Below are experts of layer 5 (counted from 0) of a mixture-of-experts language model. Rows are named router (the router's row for the expert), gate (a neuron's input weights, with its number), up (a neuron's input weights, with its number), down (a neuron's output weights, with its number) and show model dimensions 0-127. Each number is 128 + 24 x the weight over its row's rms, rounded and kept within 0 to 255.
After each expert's rows: a language model's description of what the expert responds to. This comes from a sample of Wikipedia text that the model never trained on.

# expert 44
router [108 135  97 108 151 130 119 103 140 137 145  99 110 143  96 159  91 132 128 121 141 125 149 126 136 137 125 158 108 165  96  94 109 135 147 179 150 152 119 128 120 124 120 153 106 164  89 116 157 152 162  85 142  87 118 127 130 116 147 155 122  94 108 157 160  91 113 117 143 113 123 142 150 133  91 113 127  89 109 165 169 109 153 144 113 141 140  92  71 151 110  81 135 161 130 155 115  97 100  96 129 147 131 103 129 125 154 211 135 136 106 129 136 152 119 104 149 129 173 144 150 126  94 130 138  96 111 117]
gate2 [ 85 155 132 146 130 120 161 142 144 148 122 118 149 116  92 122 168 152 152  90 122 153 151 152 165 132 130  90  73 153 111  97  74 132 131 162 194 156 134 132 126 109 103  99 139 158 132  99 146 146 142 113  84 117 102 152 161 132 159 166 104 138 133 151 145 159 155 109 123 147 133 134 132  90 128 159 131 164  78 130 142 100 148 107 140 160 136 131 151 138  87 100 171 127 120 153 132 145 114 119  95 110 103 147 107 130 143 126 139 158 116 113 114 134 160 140 128 135 159 119 182 129 134  84 146 119 133 143]
up2 [126 131 140 141 114 124  97 161 141  89  92 177 143 134 138 111 141 127 121 121 120 138 149 153 143 142 114 119 133 146 110  84 138 131 123  96 142 115 127  98 123 115 128 168 171 161 152 138 146 134 106 108 125 129 166 120 161 116 157 134 118 114 114  68 163 153 125 114 140  93 162 103 136  98 106 133 143 147 102 119 128 129 117 126 110 107  85 125 124 140 155 147 117 186 135 128 156 128 150 117 125  93 137 223  88  77 114 126 127  90 146 128 105 173 129 149 135 121 126 167 145 142 111 142 133  69 139 156]
down2 [155 140 128 156 134 136 161 110 140 139 119 125 128 118 116 131 116  95 185  71 117 110  97 114 105 148 127 124 122 132 148  97 118 164 152 156 124 161 169 103 141 128 121 162 122 102 135 127 145  82 146 121 127 162 113 151 109 144 111 116 131 139 132 150 134 139 136 144 118 139 151 124 127 114 114  68 123 112 125 180 117 134 129 124 151 114 120 131  94 172 154 180 171  90 159  66 100 111 132 130 127  93  93 156 167 120 115 108 124 156 108 121  92 121 164 150 148 116 134 143 155 139 103  98  67  83 120 127]
It responds to: Space-prefixed capital first letters beginning a proper noun, often surnames or titles after a given name; e.g. Cornyn, Fischer, Manassas.

# expert 7
router [ 65 107 139 102 150  86 134 112 157 156 130 158 112 154 123 155 141 137 123 115 152 137 138 137 164 178  93 115 146 117 144 119 116 122 113  82 162 114 142 154 135 114 133 140 111 141 114 127 104  84  88 112 128 182 127 122 131 101  96 125 115  97 142 124 116 117 139 132 163 143 129 161 152 130 130 155 157 109 108 135 134 158 157 117 110 133 162 130 111  96 118 164 141 162 143 174 148 124 177 118 183 119 170 153 136 170 134 167 105 162 151 159 155 114 139  72 127 142 141 142 115 101 107  96 109 130 136 133]
gate0 [134 146 135 151 132 121  93  84 162 108  98 132  87 151 120 132 149 124 138 111  97 117 106  93 115 178 148 119 126 124 137 163 147 146 108  74 162 162 152 134 142 126 121 170 143 119 134 135 125  93 116 125  98 132 128 117 124 125 106 104 144 138 114 121 176 129 105 157 137  76 148 135 124 153 107 150  83 103 118 150 136 106 114 117 118 147 147  86 113  98 168 142 148 107 200 116 114 151 113 141 152 120 112 146 138 163  92 139 132 144 138 121  92 154 161  99  93  94 157 108 135  87  96  96 147 101 139 161]
up0 [107 118 137 146 114 139 100 181 105 118 146 141 123 149 140 108 133 163 126 177 166 166  89 163 153 122 108 167 179 156 133 156 105  60 141 114 157 140 115 127 131 150 122 135 118 104 133 129 149 119 138  83 121 110 127 115 115 128 157 139 109 172 134 132 121 141 153 125 175 112 152 150 149 100 108  99 161 100 144 127 113 112 155 121 131 137 146 128 177 126 130 144  88 123 162 144 172 148 156 154 115 147 116 163 114 104 105  90 138 148 152 168 105 153 155 104 147 140 133 123 135 137  95 143 180 117  87 124]
down0 [127  82 125 122 134 121 115 133 119 140 129 129 108 133 141 149  95 161 132  97 119 129 130 146  74 167 119 143 151 155 145 152 143 106 149  95 114 173 137 186 152 128 125 153 118 151 134 125 155 155 160  96 153 123 117 120 116 164 125 112 173 147 165 153 131 112 113 140 123 128 106 127 159 169  87 123 142 121 118  99 142 121 112  76 109 117 112 174 136 112 131 143 103 157 194  90 123 142 125 110 164 116 151 130 163 114 131 141 167 138 159  94 147  90  85 109 129 136  71 145 156 168 144 140 140 135 145 138]
It responds to: Word pieces and short words ending in -ort, -est, -end, -ount, such as part (as part of), port, north, Mount, head.

# expert 22
router [105 131 103 158 163 116 117  79 143 155 185 114 124  89 135 164 104 126 128 133 110 119 199  97 131 115 109 126 125 132 104 100 126 182 156 155 132 141 104 129 126 137 177 131 142 159 138 137 161 113 140 153 100 110  91 109 104 143 150 151 101 110 109 140 131  89 140 110 130 147 133 116 170 137 102 137 131  44 108 164 172  92 145 151 143 135 122  72  93 145 119 126 119 161 107 118 119 113 103 123 141 128 116 106 100 125 111 144 148  96 147 113 113 110  98 118 129 141 115 131 108 127 103 118 126 165 112 130]
gate2 [119 160  99 143 130 136 108  91 148  90 127 114 125 125 123 122  84 145 130 112 152 139 184 118 131 112 137 113 134 114  86 132 163 129 135 102 119  79 141 156 109 126 111  94 128 142 179 160 153 167 123 111 149  83 101 149 160 147  70 117 117 164 164 131 113 104 158 105 130 139 155 149 130 149 141 127  64 128 100 110 134 112 113 136 117 125 135 102 121 151 119 137 161 180 141 108 103 120  95 115 143 135 155 102 141  80 135 135 109 109 115 135 144 108 116  77 126 120 106  83 133 102 145 139 176 135 114 167]
up2 [142 126 127 113 108 125 105  78 112  99 146 117 116  64 118 143 111 139 116 138  66 136 115  75 106 159 120  64 140 121  99 140 118 152 114 123  98 131 114 137 122 173 119 142 119  78 157 133 146 110  96 131 115 152 145 112 156  98 122 111 146 168 149  93 132 118 121 111 138 122 120 158 100 140 115 100 119 104 148 119 157 131 155  64 125 112 106 126 134 154 130 138 147 137 124 108 109 140 124 116 117 113 120 137 111 133  73  95 103 145  94 128 177 123 118 101 126 103 142 152 174 135 120 133  87  77 165 146]
down2 [113 110 165 147 130 104  97 119 117 117 106  95 145 132  66 142  71 125 142 161 124 141 151 152 114  94 131 128 134 140 108 116 159 127 128 147 142  75 102 167  85 113  99 118 189  79  95  95 122 166 141 132 131 130 126 146 101 154 126 189 112 103 138 131 131 117 165 127 134 128 123  86 119 134 147 142 144 114 124 169  84 127 126 105 137 135 117 118 172 172 106 186 122 153 152 138 140  97  98 127 132 162 140 102 134 104 158 158 141 128 130  97 155 114 145 116 103 154 132 139 133 108 142 115 134 111 137 119]
It responds to: Word-initial capital letters or clusters opening proper names in lists and tables, such as J-ackson, St-uttgart, R, K, W, B.

# expert 53
router [134 131 161 165 117 120  89  91 120 125 114 125 123 100 150  96 134 121 127 122 109 148  97 132 127 116  95 106 130 117 125 144 180 118 167 167 140 108 150 114 108 106 114 140 108 142  92 122  97  88 114 116 117 127 164 117 153 102 129 167 118 110 137 162 129  84 140  85 138 111 122 165 111 104 128 126 129 162 157 100 122 130  99 142 125 141  81 143 113 142 173  83 105 111 145 169 189 140 132 126 130 136 110 138 106  80 110 142 150 150 148 108  78  91 188 133 143 127 108 112 145 150 148 142 145  84 121 104]
gate1 [148 125 149 123 217 142 155 148  79 128 107  74 138 170 127 104 157 158 137 137 104 127 121 150 113 129 165  81  97 139 111 131 104 112  97 134 177 115 121 149 130 115 132 147 136  92 115 108 120 136 146 153 128 163 125 121 112 173  89 149 107 119 140  80 105 136  98 148 123 115 152 162 121 126 112 150 120 130  86  98 114 138 108 141 135 136 131 101 157 136 124 122 142 109 120 124 121 114 137 146 153 107 109  94 115 119  84 140 146 137 141  89 108 110 169 166 179 137 147 113 151 162 105 114 136 145 108 166]
up1 [144  71 120 144 133  83 135 123 136 131 127 135 182 104 105 142 106 111 118 130 115 117 109 116 169 118 102 110 162 145 101 125 115 108 155 139 137  99 117 154 129  99 129 127 176 138 146 144 104 130  76 126 159 117 112 144 108 114 168 119 149 153 120 116  98 118  80 152 140 149 161 106 152 146 134 153 158 149 117 127 118 155 120 157 143 114 122 150 127 106 105 113 144  98  62 124 101 134 110 105 160 121 150  95 114 104 111 133 162 110 157  67 112 149 174 146 124  81  95 155 157 140 123  80 114 129 138 157]
down1 [132 131 116 123 118 122 151 159 142 161 111 140 160 148 141 140 129 123 112 115 124 133 112 130 151  76 130 145  83 128 131 132 108 131 173 102 128 112  87 134  70 149 115 118 194 102 120 152 144 107 154 111 123 144 135 116 159 189 128 117 172 145  98 145 121 166 142 161 118 138 129 150 131 134 130  96  95 114 122 116 100 133 101  62 126 143 188 106 133 130  95 167 159 114 135  99  83 128 139 110 129 115 144 126 171 161 120  88 129 145 103 155 103 117 139 109 134 126 149 157 127  87 134 150 105  93 147 135]
It responds to: Conjunctions and prepositions like that, after, as, when, at opening a clause, plus the piece after a capital A, as in A-t-omic.

# expert 59
router [165 105  94 126 139  98 140 148 140 137 135 145 175 129 119  92 145 126 121 116 137 119 103 115 108 121 135 132 117 143 111 141 167 112 149 120 105  78  94  99 145 102 127 119 155 115 130 151 131 148 122  86 141 112 124 106 143 114 164 122 130 101 128  97 122 185 120  74 139 121  98 158  94 121 140 132 104 158 176 127 123 160 122 144 160  96 147 167 126 167 121  84 128 106 150 179 156 121 141  66 119 109 108 115 159 126 162 115 144 141 126 125 118 158 181 122 114 110 139 148 152 120 140 124 156  66 157 148]
gate1 [120  92 145 127 186 143  63 138 101 146 144 158 156 112 161 101 150 132  97  98 128 144  74 149 109 105 130 123 121 136 144 115 147 123 109  92 110 135 171 134 183 141 123 115 130 124 153 141 151  99  82  70 130 143  86 136 126 101 166 146 127 159 119 145 111 125  93 130 161  72 152 128 147 127  99 107 132 134 121 136 124  88 125 133 123 113 109 133 131 101 107 109 120 152 151 146 138  91 176 119  95  83 133 107 123 144 134 164 119 131 107 152 158 152 149 157 119 152 126  97 148 118 122 129 150 146  97 149]
up1 [ 92 150 132 123 134 133 156 130 129 104 133 140 137 113 123 127  87 183 161 167 140 122 124 129 113 123 132 106 130 152  96  92 146  94 129 141 123  79 125 144 120 140  79 116 158  82 168 131  84 113 147 153 103  83 125 113 148 167  94 111 116  87 145 130 122 109 156  99 110 151 115 126 141 109 118  93 171 147 175 135 114 148  96 166  94 118 146 183 132 153 128  95 132 188 112 137 122 142 120 153 121 112 114 160 123 149 128 121 127 130 125 100 146  84 120 134 147  91 145 131 162 159 131 113 141  93 110 102]
down1 [151 154 160 148 100 122 154  98 155 108 136 111 106 145 137 142 132  97 155 101 111 165 112 162 100 151  86 116 148 101 106 118 109 131 106 164 171 124 121 106  86 121 120 115  99 146 132 141 129 136  92  96 167 125 134 122 113 154  99 130 113 138 113 162 121  88 122 138  78 133 135 106  78 135 153 157 127 141 115 159 141 121 107 111 149  92 140 148 154  92 142 137 159 118 120 143 121 106 127 157 109 147 139  95 156 173 104 146 136 146 115  92 109 141 152 102 108 148  74 109 168 156 188 128 174 121 149 129]
It responds to: Pieces "at", "t", "let", "ation" inside longer words, plus % and degree signs in coordinates, such as Mall-at, sign-at-ory, comp-let-ely.

# expert 50
router [ 89 149  93 127 109 121 101 139 145 131 170 136  82 116  90 129 162 147 119 124 167 124  95 138 136 150 113 142  96 140 143 149 117 107 134 140 100  92 148 120  79 107 132 152 112 171 157 108 113  82 100 105 139 172 153 186 109 156 122 131 120 143 153 152 112 130 139  95 149 157 143 118 141 152 107 152 100 151 133 141 144 156 157 114 161 129  78 128 108 132 118 130 120 124 161 143 130 120  81 169 142 116 160 116 139 140 127 146 128 103 131 148 116 113 153 133 150 123 151 143  74 182 110 121 134  85 174 146]
gate0 [106 116 111 115 126 168  97 136 118 105 150  90 130 110 118 154 102 136 178 143 131  96  96 149 119 178 128 169 125 109 129 108 155 122 134 166 142 162 109  91 109 130 112 121 152 179 162 101 158  93 120 141  95 116 115 150 157 123 145 118 103 140  81 160 164 142  95 104 121 171 126 135 116 127 112 169 111 106 154 129 118 135 129 136 132 147 128 111 115 114 123  92 151 103 134  77 139 147 134 160 164 124 122 124 176 129 134 167 151  72 154  95 145 131 103 137 178 128 132 135 126 112 147 133 131 150  96 171]
up0 [168 139 115 136 163 110 134 136 118 107  69  90 119 132 117 147 117  93  99 103 171 148 156 144 111  84  92 104 125 139 121 158 147 132 107 136 116 125 137 136 147 136 171 123 135 152 154 136  98 154 125 135 167 161 132 120  95 143 139 101 137 140 185 109 135 119  95 103  97 109 188 129 136 127  97 121  93 133 102 169 182 103 133 121 132 113 111 114 167 129 137 136 163 148 113 104 154 140 116 125 132 120  88 133 103 124 116 132  92 139 107 147 131 109 113 102 161 139  86 120  92 112  58 139 148 133 113 154]
down0 [139 127 120 139 133 123 120 137 161 181 118 120 173 112 179  76 111 109 122 168 103  98 160 127 145 107 129 104 142 134 104 112 134 122  91 128 162 137 126  94 151 121 149 151 166 170 137 133 132 131 115 133 136 120 133  95 122 133 112 113 133 129 131  87 158 137  73 114 144 150  95 151 153 119 100  92  97 184 127 132 145 174 118 112 115 127 107 123 157 159  99  95  87 128 162 143 122 129 124 123  88 144 157  94 112 140 140 100 119 119  66 122 140 116 149 119 121  66 156 133 129 104 154 115 155 161 127 105]
It responds to: Consonant-heavy pieces inside longer words or names, often after a short start; e.g. dif-f-icult, h-uff, B-ob-by, beh-av-ior, s-op-histicated.